From a checkpoint of a small mixture-of-experts model trained on Wikipedia.
Experts: 8 experts in each of 6 layers, 256 SwiGLU neurons an expert, 2 picks a token, a shared expert of 256 neurons.
Training: a variant of Adam for the experts, 1271M tokens.
Below are experts of layer 5 (counted from 0) of a mixture-of-experts language model. Rows are named gate (a neuron's input weights, with its number), up (a neuron's input weights, with its number) and show model dimensions 192-287. Each number is 128 + 24 x the weight over its row's rms, rounded and kept within 0 to 255. Numbers have three digits each.
Before each expert's rows: "mostly gets" lists some tokens that are sent to it at least half of the time. This comes from a sample of Wikipedia text that the model never trained on.

# expert 7
mostly gets: " —;", " Cup", " JPL", " MPC", " ·", " Championship"
gate0:125124126103124129168113120142109134113163100132092157146127133109117147118156130124154092127073085162126111111094118142166083141155071129147090080134132151139086124134140163133171151130132105104115141110116116131095146149100110131137137131122120102150116097132143121141133144138100146141
up0:116153149125123152190122150086090107149131135139079135133128127146127129155133118159088160087156130142108104090094131148157118117137129096127126146141120138120097141119115119148175127122138135188081121155094072122148146144133157126128100084149137145116145105095160135148071115166100084119
gate1:107135156144124124154145143121143129124151119090123103163119123112094111116121089116151130127128130107155125162135121105088095154085087109146119149145139145138083115094143126135092119137129081118139112124117141106134102122114158102101109123145121129114154146119167158157126127123110114089
up1:094129114153138160123132161143123130116179111160100101136138136106120133130113105102137136131150140153104142115142137135109142145091062106130123145161152128100118114141148137116135194087116107114131084141176172108137101131125168134090136098099096150104175102148159110137086145140122142101
gate2:139109146143126123166123125130084112104115130151134165088161111103162097075118100081120114116127084127116090146111116122105105128156115092148109111116123124111113091128121142078089114088132170152123122080110078112137135128151126132105129123110124113135117133125119126106112109101117154155
up2:097092163132140185118100113149090122145143096129119145094139145105139126109128128132110160136119162147111148115143141149126116139072163109117155127120138115096141075103152111058102130156106180115137134144140084128119124149132156103151125101108098124108128129140109144100179108135133076089
gate3:130126093140124114131130145118107124135093113120137173195170059140135119147110139121096122078102130124046100162100123139159124129111098154123143097146157082109075137130136130146127127120094161121136131140140079127097169133153092144103115113153146068168185115143136120143171152091150143126
up3:092079141163121135123135142109079147103167105137140115160132156131100138145168150145175125181168109112098075104113136107109149117121111138130120124137164114156125144133138141130138120134123102130142133161142159129110161102079152156116110115132122132149142131164144082131157117164186094103
gate4:105092126138134126132140143111107125130163133123087145162104153166118136138120155162117140118103149148128131152117109137135165132155139146178129132126122146110108099135133156122123140153077122118129112139134104125108111195149140124117115140105149130110106099109160178130133135070103150131
up4:139092130126111114123128120133115106130121150109089119118165114131104119123156136143113123145140155168130147162116150076136146136142136104131159162160144141106143145117120198142120121132157157165163125083117113142138148167149165108110088140063143132130137109124130160120136123164146102135
gate5:094178187093137123158106140098116101112143153091120115101108127137104091152163114148102135165107121129164187124095167110165119088148141132142141163090161099129130137158161137142137145136137117157119137154176104094092153134119171106183129135127088143107105139140085104108118119096125140116
up5:123079152133158096136114136140136113108115136165097136125157141121129146162102136115120099113135101147145157157161093147152160158120119158126139113157126184076123139099111121099149145144152106103120130113097140144133127183128133189126183144106097110127107104163149140105168158125153090149
gate6:152096105123154177155132151155089112111148125127109165145159109167133162103145145126121151066130146144104161137159136100162138107100117187094121125135125095154111132125134134123106122112095114164106113158147151135107127158089103100130137114119146116098118133139163140105164106155144148130
up6:099101130112093115128154130134125170131150141128100170150159181151140113107161110139104119186153102132126066153134139126163145131074097139123151128136112155186113132149138112148133139173099119141089151143101159130119158117145126114152178109152094118156130116125145147135114084116138101111
gate7:100153145130123115136135125145118148093110192109167142110119115159080121134122135097151124093131108141146148174170175092156129129126104086135087102110116135158093109117111111122116138113109135152140133126141082126134123126117133112163073098142116131115155125138117157161128127153123119111
up7:130117134152172101182098139103155149123141122149095106137129095110125120152133147128116159129160102116122120123172065139136124111141147123109126097114162083132103137090135109112077129099137121118148101121110100138135122074130153119131111153105114143148115142132133139120108103099095100139

# expert 3
mostly gets: "ou", " War", "š", "af", "hn", "be"
gate10:131107122112138133149134130176129164103135118124119141110166166110140172116148132111175095137115156081147136107108127108100092149189125111107150083075136168138131123217141151125116149162138180134107148099104131142119129105113131148105115102115151133137129122131151104101123114137168131116
up10:133175115094156100081101120133150116172111166121111163143142152114127137116101119154117136179160118139108140117133129138131119121107126130130121183137122090129116124101154114104128162098130150129151100146167127156140133123133087158149126148115153102124121079124171122130113187086105139122
gate11:088086107092139130153154120123146117112133107114156076118158147174158128142128131146113125097162106137126082112112134150164110149112121125109137112135143148094114103151148112113134117137123133131087118070106163117133140133135117141157119129121166114130144124106159128148111133085109123101
up11:121110089148167161140140152120117085126148110082107130157124135131143147102141124130111140158145117119168135165125132205099104123106132143077142133114095115146119098168097134083157137113154116116127101089124175095142130126102120115138149140123103151168090101110106132127092158093132142139
gate12:170117112122138109160136129126133079186113105086080129127185118116146133119151120107118141159114126126078132103072163155149118124094169127144122132150156126080138120124121123140144122089107154139120092115134121144127139121136135138127107134141114111162124141089135083146173159102139133118
up12:130094118185167165138101147114149155142151119170108108125136124150127141115146096120107119158131166126132085134099143127126125134146123138135120170115096149108140145144109153170129096136117145128098129169117189113110173097157126136165115126122119125148125155122107128114131084116114080127
gate13:092131154119159151107136157123154111156120197111155072124179100137148109092101091134136132082126147143129167145084165095107149135134103126119100141107146153122129111116132133097132168148153141104101145121146086134158135143132115110133116137107149120119116138148131114134122158113103169125
up13:083127150160126182128119113153129136107130117133101117115159135148159081128141135161114102115110076137139140121125112121135123166124118087074080155126117144124126132128126128075084119116131130134128162073122154105133070088145120119127146135117130133113159139083168106125114143113133149119
gate14:168097108117154150150142168133128142128079120122127200117108170146106096150122136137105097152103132139100122129166126090129078147118128109134147101145163150147118104132115139108085097151119152171128096111174096133104132124126149155093122120119186155121107173116106070123122127104153136089
up14:144128151098139109167066152143157122148102110094139133145142120105125140133126084132135115120122097096122118120121112120112108097112111137132137130138096154113148156129155102147143107118140104134114136150097121108147127143151121114110126148095113138118129091132187164094126118133144164121
gate15:090117156098133130128126126154153077162164144132144081162120126131123085145123096146130131103149122112162146130120136112135158103120124143121124088066106152118092077120126078127096092108152144116139135095154159083112171170105127107139113128142122120118116109158130114098120123131106150159
up15:102125154113115145085150149125131115140114148144131110149136132089145113139189091156121111141153142103134126102153112142097118155064128122100128136097109089160128176114110156131156116158111124141121107157103142093095128133123160128137113114169126118123100131145143136141157098141112121126
gate16:163109127105161147156128147121128123093136109135103165110137125149116147109110153101115149140132121121108087129116178114177127140130112112188112108160143132147164121153125133106124122147147131141130143150147126152126127109100128112147129094122131110113122151121166127113136070106099107136
up16:110153106139112109078096122126113162136108133161096125113109151137121143152121160145110106111129084171111098143132116140179098076054088059121141137112151128116102136131109108111095173182133100073134141157160137133111128101114112132125186133136131154138135134149106170111138143117147133095
gate17:123086128118163141165120145151134140114175145139141153134123148117129110090139107135124133150137133146109126094121156154168107178132082132148152117116157164101113144140125137114131144158079121138112153126112090118128132130117136155175121152110102157129163080132157137104087111129092142141
up17:121142095106151092152178135113127121109150119100165099107164113118110133104141095116112124094122122099161157097130147143088138087157166128142120081101126124124074102117118128147097144119117131133102110105146088178088158093147112070142116147133147127105137108100105161117144116113120153144

# expert 4
mostly gets: " and", ").", " which", " they", " but", " their"
gate10:123129149136158114109188127118112126121155113112133142182142146095127119140115162086139193098140105122112127119073181152142127118109121111158138159126150148123146148085151164113154151169142164099163152118151116136104127164129123090142150086081131124150129080147125173126139137141132161174
up10:135130134108127150145104126158162164130119107128157134127178119142233089117115124131119095111110123115122160140107103113102142155167163169113166098143140089131120147144129133117094082121174100153145107147072052126132151094133130124122105115114138107121131145131139111125107121169130102148
gate11:119150139119161135122144120128105127132120103151131098155157160088155161147164143072106137134123152129136135143152127108155147148111118141165115150107107134096137102103155138164141098123139160148126101127117104137113211138097099136135124129131104137127126113139134130092119120103106173154
up11:122143158147181106138190131160143116125087121136102118101133133119104147145177183149113132126174131189123128116155147134200141149130149121115115112116128126102153106094131092164117148140092088114156112093073156158130140154118096136127114105136114149104142091126116141123117140108149152166
gate12:103103107094129122130132146117118150153078143146142131184106109141134172115133126160141134090152098079115164112124094130135122095097120190168183105124150157140151125134135103121146139191090185142132144125094124140145162115146165092157111103122048095130110132139129148127144117158128122150
up12:099105165125086128122121126088137133082113103118168102136121109150094102110091113118159119141185169147113136102114156123155175176134142129132149122098137152148152148153113179107121146154143138142126118121092139137140151114111137076154172123134109145142121139191133149143145101158153117140
gate13:140135130087090102148086094149152101129146138114145135128151147138112104137124101073122164110118136095134092115147194129158115069119132159165161108148109128131143104163129114058122145145101135120126102088122115117147149104127157166149077135148148114124088094132159130105092084142156187108
up13:088136119139123133106150145147114123126089153139076138096102102116148105099117146138123134127114115129092160077133131111147094119090154152129095113153161097112093132127112118149157140151119089136095131107095129119128146144114099129103117164168128142148125110169107100155124077077140154138
gate14:133110089079158135181148123136091129141126151124128110191144131146119095160140106109096139149132135123108141102108115140129075113123113164115118131078100083122154102165150121126151151171104181103124104129153147155124114164106128176119157138107143143108080123172177103108173139136139155145
up14:146141110098100150124114127120154138137078139141090145085091136151140118160147148153125139132108147126146102133148077093130108105160152133153106135117121100140130127133122127152123101089100146131138094143138102164132183104124115133130117177143141070098121141128131165148114104135087163175
gate15:139163106098143104170160079149099086111119129138170142173114108115115143125102105156143107102190144103110118113131161160143108082165128104127168103095135097124137138113161173105158138145081182142122155161152107120082125158171133110104127088108079189165109081168175156114153104127150157139
up15:139166137107141171139118151083157140105138143143122121114127155146209146156097129120091121123118120125072126134119168108096136120131083124103108126121133142150134119119118144100138103156128107102121101179149120119132170087105096146137160151160131136155160141169141111095138105115117117115
gate16:097063107074127127153145175118148139140145119150145146170124095118164125137157061139111108155124134104132157112110143098123127086136098151112123104120172094114100199093150128147151112116124177148136118143168079128062165116133130134121123153128119127089107164153136143143153103153093139120
up16:088155080107118124177149153114137148138090144138114134156165124124153153137101133141116134124113121126142118093127118093125095124090107082107166097110187148131146107086079147123134127132086129125077069094154114175117115128104115175138156125119127119156103114147156168129084085113106147141
gate17:125126113126128130120172138139136118125121156152126137099114105148099147097138119177109107123136114142114151145103117113155128134158089152069132162131166163118133064113121170139129102129114102118172120139159082129118124130114108091102152099066161105140123088117140077096148155113125145099
up17:166154154137142147169083142171144151085091095112117119122099107120170105156130129137095096125137145167125102153131122078122114161150073158132082153137110136155124104047131139102154138105136107150170141118141116125153162101132193146110124112157139146176123143146129102121136148149112164108

# expert 6
mostly gets: "\",", " during", " in", " because", " like", " after"
gate10:139091123158134170134156129153094117130131144094131138121164130095135128150122163138131167092112112131142133113095153153106083126136086112130135124135117104119092119173153131085135148165094135103162132114166189072112110125136124101114115135124110148166112119145160068113176143108081168147
up10:114134099100137152154140121116154089118121147106100114127149131117136136130134148143064141108104126157150126172104139144116122081123118123079146117136142115115154142135161145132119134123145121125142123119110175076097131132110117150151133109086081139146179142083103117091139101110110104135
gate11:124145103092191172162127098109095129135136136114136151128140083151130084117135137101146101138126153165101131148137169100154130109146126112148147125085129131173169110123110128116132147142161110137161128131130102080160123147122168099086120124142097115159153154126152165109104144111127163114
up11:135122134125144194117103143145164139115133140112126098117127146117160113097130126135129163116111115113148104147152105109141131154112115168109114104136098147158140126086116127136129070086188156117166130144087126109157147105106147102075151122081103117136165093148091085120116104155162155121
gate12:102093143088194124113134107115111110135155129158158116136142095165128130134142091173101141118134124135162108122111112134128119095141089147133143098069182091174097183118151125133132167117101137118127137104157123126110106124130131161114142122134115146117107123116136152127138124124091109164
up12:124109119101104153109143151124101185150136164107132107128148165124117123082083139060165095173143104152123135149084132142096167126145121116118141181120136110106134140113139096117122088101089132129127084129142150103146184135129093170152165145111148122140141129126138126134128109117124130115
gate13:107167111092166175159136137158147105144113170121118127101123085122147141138120133155133113086146130180122108164144101081151112135118114171121174109108164088143128180113161141116115124159092143150144142159152157134124092104088082103089111109094161119161169123107131104161105142131098139178
up13:136111128109130133131115085083114158144157121139134130136122137126150116151123143132086133140139149117167140088146135152137080093127094141144083128131149169132126090117118118089134113118143111116092119116105130123105109096128128127139161132097077155116160125154114181104125120120122121130
gate14:142110101114156149118106154139068141090123138104154161125134112100137126099128089134137156094108114101120131116090125144140156112109082134138073149128154156147147109121150149157128139109180110128095079110169141093130149137124113131139145142099088130138169139124141178091072104111114093125
up14:110158114065129147178105120106106121123126110178117148110135165127158134132098115126125155123099077152110128124167193108110110124128119126118141089092100155139167158124173119147134153132127153172108148135154141153160122135105114091133145167130112108129151176153146160123123107094134121114
gate15:124178160126123107113165105134094133113100142150111141103079137138090154143116137110163153126151141090132124126086144149128138105153147119121082116156104155073147113156097151114118156120136123152096154167141142118131160151115131115144134165057168140149151088163142111172147154161120134141
up15:122095120098142106155156112110141080123117125168098083126136139154161115141132149126139120146124169104158136101092092177147123158098139146127129071174158131109147123091129113101131127107138145144124108143107123155146174147134149122093134096097136144114195153153182140104102125135130155117
gate16:114137139105145145120138137123089123126138137166117134139154095144161102142129125164127112112095115123140146171118132092137165122112080117096139086164172187131099138111129154167124130112148101137121175111106072132146181092159138132112105079088137138147158120137126128168195164173132129137
up16:112121174098160130117154131117141119157163143105172160109156121110076128120145161157112089163141158113123132179118090127129122131108152150134170156118118155141126161139138135124126134129129121094168167143136129104127085093116124146128140117092112130128182131135095121150105090157142155151
gate17:153123101126161132136158125109119079137114144114146129120075136156100176128148123129114096122132101144151100166086139135111108116150096179162098171118122112155096153131167157119153123096162145103165126118131118112109118124091105128139111143124133119137148129118168114103125111128147116128
up17:144126152122113102173130125157129111120088096126155091139132075106091103104093142124130116165147147091174089110159122096130138150105144134109153115132118182088085169148112118149078152160125128141138093145118170130121140115145140132116164176118122126137116071133095148144172112140084170126

# expert 0
mostly gets: " the", "°", " ==", " ISBN", "″", " Phylum"
gate10:114119103152120152153141188103147114158164112121134116126153138116167133141141101149099151114115099136104100101137170135129131107146096119144088138127138134161132141152115122154175162152154136098128139143136088166126126111144117143124140120150180087159097129107141117136084137105097135150
up10:116137135115120106134160123160096118120159150118137122126158101098105133145142116119136139129137156128149154121171140164156113104088126080109186101127141131091186104172091120106088136118119156170160133103120130113141109117128142137135087121111139135130149152118112143141175138130153147151
gate11:086120109127140117122149124096112097152175119112139131137154086107102154096120143114149134084127125096119123110148167120142141122131093124127100094187124123129107156124137159116124116138146103103109121150082112087096138112118113067096145134097108137112113139152133087152147119107089088140
up11:160186125130120135122141096124118174139145143126146128155139134136104137121145090099105121093083133098127117103194149157149108130147091085126148147098097129125133138169159119119101126142114158105144096091120131094143134142165157098126094202173141124128096121105111145144108120145121095136
gate12:158144057117145111094141149113141141136134153131130111161149095121131075088111158119115129104091117127071113131133134161118095095138132144156136116141117131153121094128096128158135108114113081096154107118111128138126140099091110118114129104135163100121124158129155118142148108162135108104
up12:128105136115144122114123129095148165139156078116181124090156148117106138140141146127126109116132122102115104134136164136129103156113140098106134145164109157123086149106099167140118132108131127124137124164126155113109168118141107136138171134137129118133145125067124156099155153134124135145
gate13:141091131114164150127125123119133133150171130094143110132127110123189113146129141093139107114134121153170133132150139135148142126122104145133134133161134151145121132116117081135106110117120140107156104134173151098110174119109097125083125150107146112143143135106144100104153066112162176109
up13:144122181117131126105122128136101126109160156129135141132115130147090113134128103121114140119143148133138122146113118169144133143141132141118130108126138102106121111133144108088112120131132117143129131108143116120123122145156152195101142179119097145147120090140152164128164115133114143151
gate14:162104146147093157135104125120138164138143114077108133150153120122112142155150141158135127129166134124090115157135140134113140112078111149107118100140127100147173124099119183130130145166116124105089135121144173116128122091152140092086122148049146131140132106164095086108111185112116116156
up14:132117137071099129140126092122136130114119114105138133121155150107126131123115118103133152108147096119154125138114155181137150119107135157141110106138130112191126150132146111109143126172164080119099137138140093099087093126172179143124148143115129127072128119088122158164128149129097093141
gate15:121153153116137130149138109135126135089157118138170134137126109133137139133133111138132135127146131155140153123130126147136129133091122118113166101162117112158148117190125064124126142149138106152111098080122150164108171132082161186135146148143116142151109100172115107094187175139147137102
up15:108112148130145105092100093167126121094148136201104075074128113129152171133153119100115097120105141118151127149149129162139129141157129119133087175154152141155078134073141117102141115097113151084117172158092141132174128078121140117099077113159159151093141121106133115173137105137142137175
gate16:120136144107178119144126152105124130102141132129176117119154135134114144185151194151134098131151129122106088144125142160098102168107145144138126112077203114130112106159115128129114182116102084117119138123124107144109163147132129113113132183105129134179154152111166125098122132107115118133
up16:112100138114161143143126110139121098132138108113150095102151137159135165139093136136138140126124128117128140139109135129122169094150118090116106143076103111155147134084161104155138150113127098145116112128138157118126132146154167130132162097108087118097129108114135105131102172084108089172
gate17:103110120107154117064097165115101126112154152123123132127150118118110136144120145149140110110144139161118111125079115082132128138093122143125154098083154145157117090117142139112140191154129134130106098125104139100169142129082142147119117124123134106136104153111130152169090108146115159167
up17:091135115137127098096148131131122120120111136113133139159153091106133126108126135127152171103140137140104121132144109118126120142127109098103121117110109134144126157155137142162136101166140129121142147118130099115096090088081114123138121133129097104132161129139154111077081136121117119130

# expert 5
mostly gets: " film", "idae", " British", " University", " Army", " Education"
gate10:107133108147148159157149185165144189131107125131108138160117112122131115151092132139138126108099158148073148120122169091146109147123079120164121122136145091129113092139121160129140112095172112121085117131114144112119126114103119125136149145090129114181140114097097123157133113093131125113
up10:136093122103102096154164074091091118153123138149131125096099140111111091136136163124124173124154126127164149105127151149140117115159160166113146139129122181114153111134133153138119112122108102125086107096113124130139099154119133091126158117105153119125140097162132116169125138138138140105
gate11:133114134126152138148152184122144080165101135131168142126147124164126120116149112131105127128114135116135118173099145137124095164096125152108137161113141126159145144137077148132115066110107144122120153109118157146135118091119126141097130069150190114150100134100111120137092146132115115145
up11:144131130118108110122150120145110129130128145137122141135128135107083175095123102141119120144107127148158151118159107172138155118113134127081147134156156117122119108138116084187103124098147088184123130098112116160144095114125122146073147117107112126120103120137133119129087140115144101141
gate12:125108131102156145111090175131169134116124108156148135132180127096121149105148141148106110146104126153118137091116080116133129100138105136127157104163145174120106110126128144129119165149103119134140121177142121130121134139110124118167138165095141104154088101074107125161119164069102152105
up12:100154107123151150061123159172128157130112111099085138145142121165117137145156117136143114187089129120139075133149127152169119115112132105152122116109112105118120101097113113124136137120126184121099125146109152128105191170113099126101169111100142151138145129101109123157128134153135134117
gate13:118134115122160157123121135144127115111135118138117082146174160158172147112113098114113121143119146096096103117132114091160132160140177121149097145132098097084133101130088163124140109133149112170154127106162126141109127137135134142112131126101106113186146119131102104142146126102143115120
up13:138130137110099181130149135140136137150119122145119188102103123167066134116120110098138126083138125120161161139156146089143110124123108124149122133103130132174128123141103126160122174178137119119123130102147161144165104121100132100111143134095168125109104130133123105173103112125116148142
gate14:098154108137112138110175158126119094117125127124077104176136140132120138116122140131123170100091174105107088141139143137161134100120149116118123107146115129147135120181147104106164143135141119138127126111170119108158145122151153143134132137102122140165131145134175132149156131081138108158
up14:109149164106152151117168136128131135098102133177120136105155084133150162125124108113122105101140156113090047155170098130105112151102158110112119119137170150106115105151106126124135124109170084113109126109140157109125144102173097102136163090100119147136154149154102126180102138138131151127
gate15:106107144092158123115123135144127123161133133120102146114165112158117091129161130120099156110129111137091103157102122143105153145116135141088170133132090128087102163120095142131119113159115105116161125154136156136142110125128150176119118059133105142135140122120137105103135131139109078135
up15:142131115122106140090135123097105128127149136145135146190100167159148156141149088114150143147104098113226159167143135169106098102150118136159140085097103148118152112145105121125144111132149136136110130138127120132118143134116145126137149141140096108124177133150129097116122138118129118104
gate16:142124122114154167107140133169142124145127125107100110136115113118151105152160110157105151145144095172089092094080127081136097124122123128092139106098118136118123166128150110151139142137154158124156144141149172165127175116094167116116147102122148076094123158127124142116149124099126178120
up16:152123115146165099159161142135113166159120157167106145135106116102129125137138141103102117113152157137129139119159151116111111098101149180135144111124144109163087158148127146121141110169171150094141101118116089170095123140090093127121130094128130102132143141134147139100081116124136123101
gate17:129097092126151152147105170142117103156143123186123155100150105142096094104132106163101105113143104139129109108094157179147119197132126104159141113124158123139057135126105158114148149153117146112086151125126160072157152162146146145164126145134123148159104110149168152100106119098108082163
up17:104153149118165136101132129127148153154173149133105099140087164093128140111121141142145126110140124127136103132133123109121069162125123185110127157118099119082137107130082136133090102126172152104135127099123130131120127098136048104108150138096127157144136167131108142167130142107170137109

# expert 2
mostly gets: " one", " five", " MPC", " six", " +", " only"
gate10:096119099109162124111153120158117119118182099134106113144119148132129173159158112152111100138141170078110153140116142099131149094149115145119152083106191119130176144122120174098110119102103118111139096157113140113092112131123119146133137082103127115155130189097124083102163144114125154069
up10:103112107130129131135111127138131139103147123158135133136097170110132140099153153132113142125107129117127146099148122131137115127145119109112118085095130133154150094138144093123107129123131126119104139087104093126145099106193176174135079121158100078165129173116150086121144100101115109112
gate11:131126158101149157128125157095115092114142142115126144171118087140132124122126063144168154122073126099174101115100122130153105145148104170163086124097180116139117136113146135147137112112115145109152089140110123112149166147144141079140116111137135112123129087119166101127128039123142148115
up11:108143174114135154098176157127125152138135177122122108085126120117104133158066132113151126143194128135159140125161128140142108124091088089116131131126115133127128153112170108153151106152148172176125145136123113112093137140119128141107133115112121132094130139129124119133131122122196139137
gate12:101123138087118142188163128154128135086131139128167133152151110151120115152176165118122119079138126154116122116107116181152086117133124064135141087144080168100157159112133148138090137087140095152155072141116095104164134134078144156104102133118129117133136141162118115092139141063129127151
up12:169122108141165147119121133140133121124065105128120118122120125149113034151152104108138179151125149115119147088112117124149097095135134132095109084094118135121144176177152108100107123095100121173120144132110181120119103137127136112132135097099157097131158117101083132134125088112153136122
gate13:179135170092116150158119094141151140110113131152113160167103095113120118136147135160123123135150128174087121126157143171167115132112123157198115105151093129077126103146167144137132109118142084132101104106160132108116115128113156154143128142127085089148137137188169172155121119134090151094
up13:108108123163163138145170136112115140121152140114151125117132123086197135135129146136118125118069136136123138139109094108140135157177112074091165111130147138136082162066143143113082145155116122131134161165134118123107119112142180086112129152123116159122153107146131106148105096111100125126
gate14:114077156095147167163124149122095116102090118110156157144158080179138073120121082118160110106149113148120130127111137144141120120137125134140116079142132124117169074137137116115183133135152156154133050116120100159134134116178116168103086106127149111160135137168105151163121145108133120113
up14:155174143073105101157086156101152121154143148115147157162121134156138092136140077157170108127170125136098156127149144149148169141132166175176107118118133111154083067124172078168110131168164109077104122128130115105099141160155159134109135166141116117099101164120105150148106118126118151101
gate15:143110170103149149124104144146103117160129071106092113203116121142081161129133121102102115113129125172118136123136124087162106106151104146159148100145111103122159144139116140167139122115149114151154082114125135139133105172084138102120114137115127098175092088136116142160143145120108195161
up15:121129131111136134139139083145146159146120123166153106124130133120171141145113116095150125141119132121096130130119141122152104167145107137140125139126127147137134117166157168072153131132149131148127170172103141110144146154146111137124157149141117102124152139109186120071160125120151146079
gate16:098103110120156093108143129118139120127136140133158119149122102127121130167143126131174146157118127143117099134145113097112122170153074165142148142116072116109107087082149131151090147143166108149146103153146134097086166149155129110136142143102137102105119118173157131135159104136128117137
up16:115109138124124167186128142143096120152069165115117161122126129138147118115070119142070134124121126096131150095159097139109091101079120134113113106129140145140184137108100162112114138159108124111155132103116163119080119139107135172132131100113119106140126151113124145103127130105109179092
gate17:164111137108120111185100125192115163144100100149116129093134132139150126154162111139183113083122124171093098129157099119130116143109136129149144084146173149167140076119159125110113148127134114118110150121128118136142118140148121101150095194144131149121128117178150128152126163140146140118
up17:130112169155131118139126137143083191126098137148144169131131105097132097120115084144106126158099137133152096148140128122125096151125114104156134119122128150168053097094156069120156125110163109117087165131087122123157127119086155153156115127124116137138127122148133100140110121114123141112

# expert 1
mostly gets: " film", " work", " used", " building", " book", " use"
gate0:170168110123065129151174132129142150091101086092098129125117126112118153154091119105102167108117125140150114132099153129158084143100131055100102151152123127103145069132129166099133113129108125112119106121113145152124111100106104133131148133113143129164142133113123100115112134130102100115
up0:102137117123146143107168176145156141121114136143102079104121137121103121079094135076135085139103130136127130101105147157135133105154127125124136104137150132131142103146113166085117146130089126087111143131094137137194122087107174165169124149103102153110087142129131121125121147115103134147
gate1:131136105142126181104140082119160140129114167155133122103135114116144140149093103079115110111121098138139090129084158098139127151128107115135115134081129129146140118143124141084150125110126186098144112142143148119133161115125141135102116110129134101154128165129138119123181132095124118167
up1:074132137118147120123144120086110100160140136110186096145117123097107122145124138125149140156156156136129184095118133103107150123149138129124116142190127166149132131160160125155100134117100117105105144141132151113149140119121117071140133100124090200145106113127160119077124070146123143106
gate2:117111104112116145075076098122054117099128134116100129084127122147113154105134160141167086147136147130156098134146128130131107136136147129144111134132090135112108156121131139170163093147094175149104103150134139106161141126152152101115096140137061121124114121148159116134164085126109132069
up2:141157125100122139155110110096143124182136139098167082150130112154153089092095135140114177124115101160080102109132112140154179148160130144140145191127130098099140127114074128140099102115105111124167154152088124165128115131109113129092160114135172101150100103095140098136135170086111148117
gate3:130123114140150190121116147143141121138128158169090160128129130114131161148107175112114136174075105150114129110101107148140126086085116086145116141098096141121160144130107170074116123150110120125110102088125146129139100132113113100157149104169112153115091144121073168131109096124125119121
up3:123133123124155104200108089129099119166146090123116138140108150121134105122143101139127090125168119125155135108122134130095149157148147121100156120099142128150128120134148134161127141111123161150151168115105098107102141140136128116120112129134120150110147102125183085131173119146112162099
gate4:106146142091129168067157137119099137128093177132121097120149123131141182103120120145193122099121155127094154146121150119140139146151141104149164146141099089123151123143081090093160099126097145158110127127110114091159120126139138083110124115112154107126151152121130157127172148164155133110
up4:138101118143118107166119109146128097136070142172135167151090137102114069172115133146101149117147099115122136127132143148131109111095118143120128130128096129143117130124120152132117174168098127138166135102157130127101109140134133147162126133095136147120110131147116114131102118103156139126
gate5:201091112121137114117192129166187125134114106117099136147130126123142130163166111090113139137103108171160135158105141116131076129133160139138125101124130164099161126077171124144114123171115107155133074095136130107129109145105108156140127112093126152142175179126169073151095145137144159147
up5:134128137161140114140109140161149153114089194161116098131115132133136126163126109161141101074138127139136096140118144089178106146092129119095107128094142117141132141111130124108137140104136149118103084145127131126109117134147094101132153129144153163131142109091097155135150163128150176141
gate6:129102109079145123197125126175117147146081134127115175137113094138107140129157094093123101121178167118111163163095129084156093152099108112148090129149128170156146113136143176128101154156067134159113091125109116120123146134125092144124139174098161136113160125118132158143100133153109133136
up6:158118164101101124139149077130131122164126090135113135109139128099115102119142142142143143151144117134112160135161084156101136140083107111112148135131084099143113111100113136127150123060133133117123100133111156127108132137141172114130169133141111168139154130170133131137117143129128144120
gate7:123135188116128090098123130158083099114146121131107124149153127152139134149134144110124131102159105132103128162140113085157121153107164131152128105135138146108126132128122129167130140129109126140108128122170158142115134155160091170114098143139091137128110137125135131145126135101107100164
up7:113150121118135093101154167142078099088150153159075112145139151139130143153091161111140111121160110107103107128131087114188123114115150188140158099126111082108154122093104128126093092103071118152140153162113132150136124136106140143122112140112121157145163128143067116141104147109120117117